Experts of a small language model.
Experts: 64 experts in each of 13 layers, 2 picks a token.
Below are experts of layer 4 (counted from 0) of a mixture-of-experts language model. Rows are named router (the router's row for the expert), gate (a neuron's input weights, with its number), up (a neuron's input weights, with its number), down (a neuron's output weights, with its number) and show model dimensions 0-127. Each number is 128 + 24 x the weight over its row's rms, rounded and kept within 0 to 255.
After each expert's rows: "mostly gets" lists some tokens that are sent to it at least half of the time; "comes before" lists some tokens at least twice as common just after its tokens as in all text. This comes from a sample of Wikipedia text that the model never trained on. Tokens count by the router's weight.

# expert 34
router [155 157 115  96  80 161 128 145  72 115 148 165  90 187 143 106 128 139 133 133 123 162 123 108 115 100 124 155 171  97 133 139 117  76 133 129 150 126 128 133 116 163  91  89 157 132 131 141 105 141 126 140 125 136 113 136 126 109 113 126 115 128 140 148 129 115  79 148  97  95 106 144 162 112  93 116  93 117 132  97 148 151 100 118 133 134 155 113 120 120 169 149  81  94  94 149 154 117 163 178 106 150 130  85 114 132 146 134 119 122  76 129 178 113 129 136 123 156 105 172 116 129 128 136 110 135 107 117]
gate0 [163 115 136 144 178 102 111 100 139 127 157 130 136 103 101 193 143 113 116  88 114  83  91 143 162 138  97 154 117 132 104 112 136 128 153  79 114 147 155 141 153 129 161 136  73 162 146 125 123  97 119 110 113 132 124 152 130 109 133 134 150 126 111 121 138 133 120 144 144 180  97  78 131 123 109  87 127  85 104 144 112 117 134 157 172 145 121 210 119 128 109 138  80 150 157 139 128 114  87 107 132 162 141 141 139 132 132 144 123 125 155 155 132 137  95 140 116  89 107 116 122 141 149 111 146 141 133 119]
up0 [119 160  90 142  96 147 138 129 131 151 128 127 130 134 170 112 117 138 149 190 121 148 131 124  89 124 122  95 139 126 219 140 106 111  84 133 169 113 128 111 120 122 107 138 149 125 100 109 140 158 108 165 124 132 111 100 121 175 111 111 120 103 131 131 132 130 126  90 109 101 177 189 123 154 126 146 117 177 122 120 168 144 109  94 129  97 109 102 132 139 167 124 157 134 136 108 122 125 174 131 111  80 115 122 117 120  94 111 111 107  80 111 120 114 152 138 132 173 155 133 158 135 114 133 119 122 114 133]
down0 [ 90 139 168 159 148 110 122 110 120 109 176 172 127 115 123 138 137 142 130 167  86 139 105 133 136 147 105 104 155  88 101 137 117 186 110 148 132 155 162 164 105 149 132 141 145 117 144 200 142 127 104  85 130 152 129 117 159 146 111  99 141  94 105 124 111 130 148  99 168  92 145 110 151 129 106 151 119 152  98 140 141 144 110  68 125 118  90 115 104 144 134 172  96 164 113 136 133  81 195 144 115 140 127 137 110 112 138 118 133 136 139 126 155 145 161 116 109 107 133 142 121 120 133 129 123 154 139 137]
mostly gets: " League", " school", " District", " School", " University", " House"
comes before: ",", " of", ".", " (", " in", " and"

# expert 24
router [164 125 133  98 101 129 119 155 102 167 151 132 118 158 167 101 139 144 165 107 133 157 119 126 143 135 135 157 179 118 111 162 142 105 154 132 109 118 141 134 114 138 115  68 171 122 125 156 131 166 129 103 133 144 104 118 129 101 129 129 125 128 155 161 122 135  90 142 125 119 114 176 128 109  85 116 102 174 129 107 134 149 165 105 106 147 185 111 160 143 142 182  96  90 106 124 159  90 127 110 117  99 139  88 149 156 135 130 138 142 104 142 124 120 171 125 141 127 146 132 113  98 114 142  81 109  87 155]
gate0 [111 137 136 173 112 116 116 119 115 116  99 115 103 177 117 141 134  94 154 120 177 101 114 119 147  98 121 144 131 130 148  89  83 123 145 138  87 161 113 159 134 108 163 156 102 178 176  93 136 138 116 130 126 116 149 119 152 123 107 145 140 138 137 145 107 114 114 123 134 149 121 155 142 144 122  94 132 124  72 102 131 181 161 140 132 152 100 122 148 147 134 113 154 115 141 104  94 135 127 176 119 123 118 162 175  93 103  85  99 133 147 132 127 129 132 131 132  98 153 112 122 144  87 126 125 126  48 105]
up0 [124 116 169 134 133 144 102 131 132 165  85 134 140 156 114 136 136 152 125 153 168 122 121 170 171 127  88 130 181 123 145  88 118 114 151 116 115 141 108 145 171 130  82 118 140 148 165 123 124 103 148 141 170 137 111 111 146 118 115 129 119  90 147 132 130 141 150  83 128  99 135 155  99 164 129 129 150 144  93 129 103 161 170 134 133 131 141  69  95 169 132 124 145 152 154 110 135  76 116 116 117  96 158 104 189 134  69 117 143 133 160 130 137 112 103 115 132 134 105 107 156 110 144 126 111 143 107 105]
down0 [126  95 148 125 114 125 133 148 143 138 136 150 128  91  99 121 163 128 142 121 148 111 138  79 134 124 149 110 132 124 101 116 119 118 109  83 155 119 102 124 128 119 126  76 172 130 137 120 110 156 141  95 122 112 107 160 107 141 143 140 116 141 106 160 153 127 190 157 135 144 179 137 118 116 112  95  94 134 148 116 151 162 118 160 121 131 104 144 138 159 157 146 160 131 107  95 141 145  94  71 142  99 155 198 139 149 110 152 158 133 134 109 103 152  67 152 133 131 133 175 155 147 171 127 149 147 116 130]
mostly gets: " in", " In", " during", " from", " between", " through"
comes before: " the", " a", " his", " this", " an", " their"

# expert 45
router [153 156 129 111 113 134 126 150 117 133 212 158 119 155 119  94 137 110 172 118 125 162 148 109 103  85 130 153 142 139 127 131 129 127 107 154  94 113 112 117 103 118  96 121 165  88 129 177 136 135 113 130 127 149 134 134 113 139 166 108 119 124 163 199 140 160  74 107 108 100 125 160 160 131  74  94 114 159 139  93 141  72 128 122 135 135 154 164 130 129 131 170  92 142 112 137 152  94 159 120 121 120 124 123 114 148 149 134 125 124 132 133 172 145 125 123 119 158 111 116 123 162 119 146 106 154 116 132]
gate0 [133 106 118 141 140 123 139  94 149 111 144 110 136 102  95 151 132 117 171 144 131 127 181 117 154 110 139 129 109 127 151 119 154 116  85 125  99 158 122 118  84  88 106 158 101 109 157 105 129 156 152  77 136 101 171 118 166 124 154  87 133 160 136 103 153 106 128 102 145 156 119 158 152 133 103 108 113 140 130 160 150 122 159 132 101 133 107 127 121  90 124 124 134 113 144 129  85 152 133 155  90  70 132 114 171  99 128 139 163 141 115 138 124 123 133 128 101 106 158 137 110 149 138 104 169 169 189  93]
up0 [188 111 150 104 123 116 180 166 131 110 144 147 127 132 111 151 123 146 142 140 159 109 138  95 142 100 137 139 163 108  93 120 165 122 102 145 132  77 138 116 144 129 135 109 152 117 104 146 153 141 158 124 125 127 141 120 161 113 103 102  80 146 114  78 138 131 156 118 152 195 146 145 158 139 152 115 137 147 134 147 139 110 127 131 161 117  96  97 131 105 115 105 103  96 132  79 103 154 135 152 118 100 152  68 146 123 123 119 151 122  75 143 160 103 132 111 119 112 148 134 130 111 153 103 193 135 136 135]
down0 [126 139 165 130 148  91  75  85 127 126 127 115 116 158 135 129 122 172 160 135 104 103  94 106 134 130 147 133 110 165 134 112 172  79 156 131 176 102 146 138 127 101 122 141  83 140  99 123 140 104 132 124 176 127 146 165 140 140  98  89 105  66 121 114 127 148  95 110 110 146 120 111 160  94 160 114 109 148 141 142 152 147 133 163  99 127 139 115  91 109 139 176 110  87  89  85 137 113 110 145 176 156 136 137 127 139 104 112 127 115 109 118 136  97 127 183 137 126 117 126 124 129 132 120 110 105 106 137]
mostly gets: ");", "%;", " ;", "\";", ";", ".;"
comes before: "\n", " and", " ", " 1", " 0", " but"

# expert 20
router [162 149 127 111 112 176 156 128 120 149 153 175 121 139 147  92 154 134 141 126 134 129 142 107 122  92 117 134 158 104 133 148  90 116 123 138 153  98 120 174  97 157  86  68 170  99 119 170 122 149 120 102  91 118 112 119 126 133 125 142  97 119 147 153 149 160 104 147  85  77  95 158 126 165 117 107  85 132 114 100 128 111 162 104  98 124 132 148 125 112 166 169  99 149 104 143 127 121 133 113 129 125 127 124 108 158 132 143 123 152  99  81 147 115 116 140 114 145 121 168 130 142 125 126  65 150 102 122]
gate0 [110 110 121 106 131 144 119 116 110 114 141 115 109 124 175 144 164 122 122 121 182 149  88 144  99 120 165 152 175  78 128 126 185  97 109 151 108 146  80 124 134 131 154 118 126 173 124 130 120 143 136 106  98 145 162 130 103 107 119 133 148  97 117  96 127 155 108 120 115  99 134 103 145 146 110 158 119 141 128 118 151 153  94 121 123 147 144 110 130 138 116 132  96 142 144 169  83 105 127 151 143 151 143 128 171 132 126 156 128  98 156 113 126 137  72 127 135  62 173 126  89 156 142 101 151 146 115  87]
up0 [116 116 147 164 119 138 150 132 120 128 113 152 153 149  92 133 127 123 107 141 139 110 164 109 156 117  97  75 102 185 113 130  95 152 138  79 136 125 169 140 165 136  80 145 176  84 136 125 139 125 128 123 153 101 129 104 119 140 144 117 138 145 120 155 122 119 153 152 152 173  97 118 117  93 125 126 113  98 102 158 109 115 154 135 130 128 121 153 124 112 139 113 158 144  83 113 154 153 128 108 144  97 135 127  92 162 111  74 135 136 110 116 167 123 187 127 158 156 115  98 161 102 109 164 119 148 159 158]
down0 [140 123 125 139 154 138 162 119 132 127 192 124 127 148 131  68  79 126 155 100 146 142 131 107 146 114 126 110 125 170 112 104 109 128 119 139 169 177 173 161 168 121 128 106 161 115  96 105 142 133 148 135 128 129 156 150 140 128 184 106 157 117 144  96 117 172 104  87  71 123 103 128 131 115 105 115 106 114 107 132 108 114 124  94 154 124  97 100 156 107 108 128 125 169 157 122 116 105 130 132 143  97  77 160 148 127 151 116  98 127  93 144 117  98 129 111 139 154  99 162  98 124 128 130 109 149 153 136]
mostly gets: " –", " /", " —", " −", " +", "*"
comes before: " |", " (", " -", "N", "1", "0"

# expert 11
router [174 181 126  93 118 160 168 141 126 171 142 162 128 165 132 110 132 127 155 112 108 177 135 125 147 132 132 155 162 104 179 136 138 139 158 144 123 111 123 143  93 130 129 115 153 111 105 166 111 158 117 121 106 122  90 117 142 130 122  98  94 125 143 145 129 165  88 100 131  75 123 128 141 118  93  93 100 126 143 106 129  66 149  82 124 157 163 154 141 145  95 157 101 132  83 108 133 107 123 127 126 133 126 148 116 138 140 143 124  90  83 110 163 125 146 146 113 151 136 124 112 150 114 162  95 150 100 137]
gate0 [136  77 149 157  84 146 123 122 120 148  75 163 144 101  97 127 118 154 124 133 138 162 114 139 144 172 148 136 162 121 127 151 130 126 167 152 115 113 113 165 152 151 161 145 158 129 144 104 172  86 138 148 120 122 165 116 127  98 122 122  98 150 165  98  81 140 124 128 174 118 112 105 137 132 125 104 120 139 127  94 125 117 135 123 101 116 138 106 169 162 120 113 134 166 121 147 108 120 105 120 106 130  69 125 158 145 133 146 109 108 126 100  70 145  73 106 123 105 106 138 105 176  82 123 138 117 126 128]
up0 [111 122 132 113 133 105 121 146 110 154 134 146 171 122 149 163  95 108 132 141 122  94 127 103 134 114 135 122  57 140 120 154 155 104 116 114 115 183 145  88 116 162 112 116 121 135 133 149 133 158  72 143 181 116 100 124 151 138 163  86 127 117 108 148 120 144 133 122 122 112 139 157 114 126 119 142 103 128 115 162 113 133 108 122 104 123  80 148 158 146 154 148 106 163 120 110 114 119 122 134 183 110 176 135 152 119 115 116 117 159 131 120 177 168 166 148 135 143 145 118 113 101 149 147 120 196 101 170]
down0 [164  91 126 144 144 136 139 121 139  98 127 121 133 162 173 131 143 123  78 131 114 144 105 107 137  78 156 161 145 151  99 124 131 136 137 125 122 154 171 146 160 137 114 124 101 132 116 160 136 107  95 121 178 130 127 135 112 128 181 155 125 145 115 120 108 116 158 149 123 156 100 159 142 106 130 164 153 121  84 122 112 146 134 142 130 138 105 169 134 175 145  88 156  84 130 147 120 154 142  98 125 147 101  46 156 119 165 145 136 141  98 115 103 124  87 133 127 148  92 147 163 129 116  94 117 114 119 104]
mostly gets: "\",", "),", ".,", ",", " ,", "},"
comes before: " and", " which", " but", "000", " who", " with"

# expert 40
router [168 167 157 127  99 170 160 176 125 151 185 184  98 132 135 128 152 162 129 141 123 156 138 121 107 104 144 149 162 135 138 153 127 106 162 140 151 124 138 123 123 108  91 106 169 134 138 136 116 153 104 106  85 142 104 103 153 144 127 130 107 125 128 177 113 141  96 115  76  81  81 123 145 111  90 106 122 162 119  88 131 122 150  92 102 117 149 135 174 117 152 175  92 106 123 109 133  99 122 119 106 100 117 149 110 160 145 144 152 146 106 152 121 125 136 136 138 146 127 127 116 138 104 121 102 143 142 148]
gate0 [ 99 110 142 148 138 121 124 105 117  90 107  97 149 121 150 140 110 114 131 112 114 100 128 138 139 126 122 158 106 110 146 130 117 145 122 118 102 157 124  98 155 149 141 130 106 130 138  95 147  98 160 142 176 142 155 141 102 151 118 179 144 111  90 105  62  88 166 120 150 148 124 100  92 128 110 152 158 126 140 151 125 147 103 103  99 141 132 140 102 191 131 105  98 116 136 126  78 157 128 115 131 114 131 138 111 153 145 109 111  86 104 139  78 125 145 105 147 102 128  85  96 127  86  87 172 124 159  95]
up0 [169 141 106  76 142 160 108 137 117 164 133 119 143 135 119 153 116 127 137 142 141 153 105 122 115 126  92  94 138 144 111 108 121  87 123 153 146 133 137 115 162 129 129 120 121 120 138 136  70 123  96 106  84 134 126 111 169 127 107 107  95 143 121 143 139 170 122 145  64 130 157 189 151 125 181 155  98 143 113  97 123  98 130 148 164 109 112 118 130  67 151 156 120 116 119 112 174  81 110 146 140 143 116 135 134 116 114 141 118 174 139 126 133 115 140 145 102 158 129 176 154 126 124 134 107 101  84 135]
down0 [152 110 102 132 183 142 161 104 157 138 138 118 170 150 108 133 161 153 112 146 170  84 175 124 162 112 142 113 145 105 109 128 100 128  95 126 121 103 143 121  82 137 124 155 167 107 141 153 147 129 129 160 154 133 124 114  92 148 152 119 102 113 123 150 118 129 138 141 177 124 150  76 103 125 128 124 107 124 166 110  91 107 146 154 181 134 133 118 133 161 145 123 122 164  98 122 109 147 120 115 114 161 117 122 114 177 166 115 138 140 104 141 134  70 127 144  95 115  76 126 127 153 130  85 124  97 153 117]
mostly gets: " would", " can", " may", " will", " could", " to"
comes before: " be", " the", " have", " not", " a", " was"

# expert 56
router [160 183 126 111 102 132 140 119 120 144 141 155  85 147 118  72 112 144 156 136 132 135 134 114 125  76 156 124 168 131 139 109 115 147 134 121 126  92 127 145 143 137  97  95 149 100 135 181  83 129  87 147  64 160 105 158 135  73  86 110 119 120 169 137 156 106  93 113 134 104 107 122 122 132 122 100 106 138 132 117 156 147 155  95  85 162 132 121 149 140 135 147 103 142 125 140 169  93 137 150 117 133 119 136 100 137 172 156 136 143  82 137 147 130 126 158 111 134 122 146 129 113 115 153  94 131 147 150]
gate0 [150 125  72 142 148 106 114 104  93 118 118  97 157 119  87 155  99  94 107 142 100 118 134 111 133 163 113 161 163 111 175 152 121 136  98 127 108 150 203  98 149 117 151 152 106 132  92 100 141  72 149 134  98 158 119 169 126 140 130 150  97 152 138 101 124 152 110 117 117 158 110 130  87 119 127 134 116 124 149 135 109 132 132 189 124  91 109 150 162 134 145 130 130 118 128 125 113 136 166  87 138 123  88 146 122 125 102 134 111 124 166 147 124 154 128 125 170  93 152 143 155 135 153 123 145 121 163 147]
up0 [142 112 111 150 123 112 143 112 109 105 109  94 120 101  99 135 102 149 141 108 146  86 166 138 153 126 126  44  95 136 122 108  87 121 165 124 148 149  90 152 131 162 109 138 115 125 139 120 114 141 125 110 118  97 115 131 108 158 112 172 167 136 148 169 132 127 112 131 129 107 115 145 159 180 115 135 110  84 142 147 125 126 164 106 170 143 152 142 115 112 132 146  93 153 107 100 176 169  90 130 125 136 162 135 139 116 117 122 116 144 149 105 164 140 132 120 117 133 126 113 111 169  62 145 111 134 161 158]
down0 [132  90 159 174 142 144 165 168 110 127  96 125 139 135 107 119 174  73 123 176 134 116 153 105 148  90  76 138 117 138  80  86  98 149  75  95 151  97 146 112 161 109 107 138  94  86 120 133 126  90 114 129 170 118 122 120 157 117 114 103 130 120 109 141 119 134 142 117 132 164  99 121  92  94 131 148 102 105 109 126 149 129 135 144 157 154 118  91 110 144 124 132 145 112 128 129  96  96 119  88 146 114 130 121 135 125 163 118 103  98 106 118  96 125 120  89 103 108 121  96 124 125 106 115  93 120 106 104]
mostly gets: "ts", "ins", "els", "als", "ures", "ers"
comes before: ",", " and", ".", " (", " of", " in"

# expert 17
router [167 155 134 124  86 148 174 150 119 158 170 124 131 123 178  80 146 126 147  85 111 115 133 120 123 122 146 150 151 153 129 135 159 141 167 117 107 120 145 137 122 116 106 113 133 126  92 157 123 159 101 107 104 139 111 110 109 168 135 108 106 122 157 167 166 156 144 115  62 104 101 165 145 129 126 115 129 148  89  97 155  85 136 108 130 123 132 125 180 132 158 145 142 124 123 135 152 113 162 117 152 129  98 125 155 148 160 176 112 140 124 116 133 109 130 144 145 137 119 160 147 129 113 153  70 159  90 112]
gate0 [144 162 115 128  97 153 126  91 116 162 116 144 176 125 135 133  99 119 105  92 127 100  84 107 149 120 148 163 126 106  97 125 116  98 153  87 147 129 145 112 113 105 124 140  97 140 147  89 157 120  57 133 112 140  91 131  74 140 112 169 151 151  83 120 144 114 143 125 158 114 111 157 104  78 123 154 124 152 116 139 140 159 116 156 167 123 107 141 135 118 142 160 105 128 146 144 176 100 105 116 150 139 136 126 128 128 120 124 135  99 161 110 148 128 103 150  97 136 124  91 168 129 168  82 124 103 105 130]
up0 [121 121 135 121 142 190 114 162 142 152  98 129  92 103 127 126  73 116 131 146 165 133 121 114 180 140 156 115 130 116 131 133 160  92 144 132 111 116 146  91 113  87 116 129 116 114 116 105 146 140  99 135 147  98 110 105 116 122 157 119 126 154 103 120 161 136 157  89 128 138 137  88 178 157  82 171 109 122 142 135 124 146  97 135 177 134 121 162 135 163 162 120 156 106 103 179 143 114 146 110  95 119 114 119 128 113 122 166 112 125 137 114 141 142 100  92 132  81 133 119 137  92 162  78 155 145 119  99]
down0 [158 128 107 140 138 121 150 104 149 120 115 125 107 154 158 164 161 165 158 112 111 148 109 105 134 112 180 147 162 110 137 143 113 138 133 176 135 165  82 140 150 111 160 138 129 118 151 147 101 118 163 148 129 172 160 107 126 152  71 128  76 153 135 114 129 127 122  91 108 115 127 147 117 103  81 121 134 115 115 142 141 115 127 106 105 105  89  98  96  97 117 101 110 133 155  93 127 145 144 126 116 138 152 188 101 184 130 113 122 135 145 140 144 118 110 102 108 139  97 183 134 113 120 144 110 168 156 140]
mostly gets: " that", " which", " after", " who", " during", " where"
comes before: " the", " he", " was", " is", " it", " they"

# expert 53
router [147 132 121 112 130 145 166 147 130 147 206 156  89 155 140 129 125 118 165 105 105 135 116 105 120 120 145 109 181 109 131 117 121 139 156 154 126  80 115 139 110 135  80 104 187 143 132 167  87 128  87 151  82 117 114 110 123 127 123 135  90 130 142 174 137 137 135 144 132 110 126 158 153 131 133 122 134 184 117 101 120 125 158  99  92 146 155 107 141 134 138 136 124 158  95 137 132 128 126 112 105 135 140  98 113 127 155 143 148 161  88 107 177 128 149 113 132 136 122 177 135 134 144 162  75 130 113 105]
gate0 [146 136  98 133  91 149 120 111 129  94 154 118 147 151 159  74 149  97 118 124 141 115 121 134 148 157 136  97 129 115 126 143 127 108 124 122 117 118 135 120 171 117 111 137 120  84 181 146 128 122 125 172 135 147 136 172 150 155  98 119 141 130 184 126 108 118 167 101 135 154 160 114 136 166 115 130 128 153 132 127  85 143 136 154 161 105 142 192 143  92 130 141 158 149 137 140  92 131  99  92 139 133 120  67 137 148 151 164 122 122 175 103 121  92  92 119 126 120 142 146 132 167 124  86 135  88 123 154]
up0 [164 170 103 164 128  99 133 141 123 114 148 141 141 152 133 115 157  91  93 116 164 111 147 103 119 150 120 107 119 130 163 119 116 108 195 127  80 102  77 135 128  84 100  96 121 111 142 133 109 131 164 126 147 158 127 169 136 125  84  96 116 166 121 125 151  97  93 128 108 111 134  61 105 155 145 157 134 110 121 113 127 124 127 153 150 145 115 118 139 147 129 154 124 141 117 114 167 127 105 145 165 123 111 133 147 113 110 102 117 104 107 112 132 166  86 125 129 138 129 129 152 152 177 111 101 134 153  70]
down0 [141 122 141 135 113 165 128 126  95 142 142 129 131 130 157 116 110 118 130 157 119 156 138 124 108 123 124 138 103 156  86 137 128 121 129 128 119 103 127 149 164 146 122  92 180 135  91  86 109 136 132 160 139 150  93  85  97 115 163 157 137 135 216 141 122 124 121 126 122  79 137 151 142 138 143 131  96 160 105  85 158 152 104 182 142 118  89 136 103 152  89 138 109 139 121 137 133 130 132 142 113 128  96 105 141 109 144  81 146 107 134 140 155 174 142 137 152 153 121 136 103 105  72  90 136 165 139 108]
mostly gets: " by", " as", " with", " against", " at", " under"
comes before: " the", " a", " well", " an", " his", " her"

# expert 16
router [161 165 122 103 122 154 189 147 120 120 175 161 114 138 130 120 100 147 196  99 123 164 134 100 106  95 121 122 126 121 106 130 115 110 154 106 126 140 116 142 125 114  91 145 173  92 176 162  87 171 123 140 110 137 136 142 123 121 118 136  99 114 147 173 134 131  65 136 133 101 127 128 141 122  91 119  83 129 125 127 141 115 153 134  93 132 148 110 133 130 113 134 125 110 111 152 162 105 141 142  72 142 117 118 117 146 172 130 144 139 102 116 175 125 146 147 111 166 116 186 144 145 110 149 118 119 107 119]
gate0 [129 130 123 133 142 129  91  67 151 135 125 110 166 159 115 108 110 138 143 145 115 159 135 144 127 160 129 115  94 114 140 137 130 123 146  77 165 134 104 167 140 120 152 157 133 135 139 134 122 133 122 169 122 160 147 131 147 170 126  87 106 119  92  98 128  86 174  94 119 161 143 156 141 159 177  78 142 118 127 129 159 102 119 169 118 111 162 104 192 129 156 158 119 137 146 113 132 137 145 125 107 150 103  94  97 109 142 161  70 148 139 136  90 119 139 127 131 110 127 116 126 123 162 131 163 134 162 138]
up0 [175 176 128  89 114 120 120 138 153 152 106 126 153 158  85 128 119 107 164 141 120 136 112 161 150 183  99 110 103 100 126 149 149 116 117 136 184 120  98 132 134  83 117 158 130 133 129 128 109 139 131 128 113 139 134  89 108 132 140 135 100 138  77 130 112  88 168 117 100 129 160 132  95 124 175  91 160 127 139 112 168 108 133 118 100 144 118 138 192 121 128 116 149 154  87 121 149 129 129 130  97 149 104 112  85 148 132 153 121 119  99 101  93 136 107 118 143 117 117 115 117 121 106 145 136 129 198 130]
down0 [139 110 122 119 134 136 107 107 132 148 107 142  63 141 137 116 141 161 152 150 103 129  82 140 149 137 119 138 104 157 140 116 114 157 142 126 126 126 140  81 149 127 130 119 127 136 116 120 137  97 127 130 133 146 144 182 151 105 147 106 148 123 151 126 173  82 129  76 147 150 154 154 178 104 103 142 118 131 141 111 112 185 105 116 148 102 116  96  98 131  79 113 117 121  81 154 101 100  79 117 140 132 146 112 152 114 109 132  72 150 135 111  93  77 139 104 112 114 148 130 122  91 141 110  85 145 102 102]
mostly gets: "able", " son", "ator", " daughter", "ise", " sister"
comes before: ",", " of", " and", " (", "'s", "\""

# expert 5
router [141 135 131  71 121 151 183 127  81 143 182 178 122 177 157 129 158 117 124  93 131 135 142 113 136  93 140 125 161 136 138 151  96 112 152 164 164 129 119 153 102 149 116 113 181 105 109 151 129 118 103 136 117 117  99 104 133 141 147  80 129 112 146 150 128 155 127 134 117  87 102 129 136 108 128 102 109 126 112 134 105 124 117  83 119 125 162 143 132  91 144 172  93 115 139 140 153 128 133 154 117 138 134  94 113 144 181 129 112 157  80 124 156 100 132 153 123 123 120 157 116 164  94 124  96 164 122 139]
gate0 [142 128 108 177 131 161 131  68 189 129 121 129 140 158 121 128 106 102  63 130 117 162 166 106 125 124 113 144 122 126  96  96 170 154 125 123 153 125 157 122 182 137 158 130 149 140 162 120 163 119 141 153  74 119 141 110 120 101 141 118 132 101  70 146 112 150 161 106 129  99  86 169 102 118 115 119  92 137 137 116 138 107 120 138  93 131 103 113 100 134 149 144 131 113 133 140 131 116 107  91 130 154 114 172 124  96 101  98 135 159 139 117 110  99 118 138 109 159 122 116 103 142 107 131 123 129 167  95]
up0 [121 112 133 137 134 152 144  79 148 144 122 163 119 169 120 147 116  94  60 136 124 159 156 111 138 131 116 138 103 101 103 129 153 133 118 107 118 121 135 140 191 129 144 103 185 125 141 111 140 127 167 189  80 114 126 142 115 102 120 118 126 127  92 156 107 147 160  99 101 135  90 164  89 121 103 138  77 118 150 138 139 115 104 144 101 128  54  90 106 120 139 138 121  93 138 134 129 133 128 121 114 141 113 160 114 112 104 114 147 173 126 123 141 100 131 127 130 168 140 132  90 150 112 108 138 121 154 114]
down0 [130  96 172 129  99 165 194 137 143 131 127 122 155 120 102 158 151 127  79 106 117 204 126 146 118 109 157 116 129 150 136 114  99 138 135 173 130 129 144 151 127 114 125 117 169 154 148 134 143 143 111 131 157 143 117  57 148 137 137 119 124  99  84 136  80 126 138 133 130 108 162 109 158 115 139 138 112 105 117 154  83  91 154 137 137 117 116 133 123 116 123 156 132 126 124 150 106 113 120 122 123 117  83 141 125 141 108 134 163 144  89  99 148  93 141 102 123 143 109  96  95  86 130  81 104 161 112 107]
mostly gets: " US", " USA", " Democratic", " Australia", "SA", " British"
comes before: " |", ")", " States", "R", "O", "'s"

# expert 27
router [157 145 140  79  87 162 184 126 115 167 146 170 105 131 141 104 105 140 158 117 128 133 113 115 139  86 164 132 179 101 138 130 119 109 136 120 146 128 121 158 101 145 114  72 143  96 122 121 115 126 100 120 147 137  98 124 121 134 134 119  91  98 154 178 135 164 111 125 104 133  80 138 146 118  87 121  90 128 137  74 124 102 142 103  86 105 145 114 172  98 106 154 119  96  98 147 162  94 153 156 112 112 140 100 113 141 142 110 138 131 107 131 156 108 118 101 123 136 133 157 115 125 125 144  87 161 112 127]
gate0 [135 141 132 182 171 132 115  99 167 126 138  96 128 139 165 143 142 112 175 140 129 150 123 141 119 135 101  80 142 142 143  82 163 157 104  95 108 106 206 143 133 111 145 136 168 114 110 136 179 151 120 135 144 128 122 130 120 158 176 153 132  93 132 141 140 114 151 112 102 126 131 146 116 160 133 137 109  99 148 172 103 104 132 110 108 151 123 146 139 148 150 112 125 111 162 141 133 195 106 143 154  97 151 126 136 119 125 133 113 118 146 105 118  91 100 103 142 118 177 144 139 124  84 105 109 102 136 107]
up0 [140 136 157 147 154 151 148  86 136 167 145  94 124 130 145 157 130 115 149 142 153 149 131 146 125 129 106 108 134 139 128  83 136 109 104  79 134  81 201 126 103 130 133 131 172 121 125 119 153 156 114 131 167 123 110 146 120 145 142 132 126 125 164 148 160 146 133 135  98  89 131 132 126 186 142 151 121  78 135 135 146 114 120 114 117 117 109 164 114 113 113 116 118 124 149 139 152 196 103 171 160 112 174 133 148 114 130 177 117 113 150 134 106 110 117  94 131 123 172 147 120 114  65 113 125 106 141 112]
down0 [157 130  96 151 113 129 131 169 104 135 120 119 116 132 102 146 127 145 152 113 125 101 192 142 131 129  85 127 163 141 100 145  63 154  96 132 110  94 144 128 100 112 127  82 123 122 184  78 169 117 152 119 151 142 154 109 119 147 141 111 151 150 138 134 128 136 117 119 148 167 108 128 125 174 148 162 131  74 150 132 131  77 143 127 121 131 125  68 124 130 143 134  95 132 136 151 106 171 130 137 129 117 144 144 134 169 105 175 131 116 140 112 130 125 118 102 140 156 171 135 128 103  84  96 102 121 126 138]
mostly gets: " ==", " ===", " song", ".\"", "\"", "|---|---|---|---|---|---|"
comes before: "\n", " was", " also", " (", " is", ":"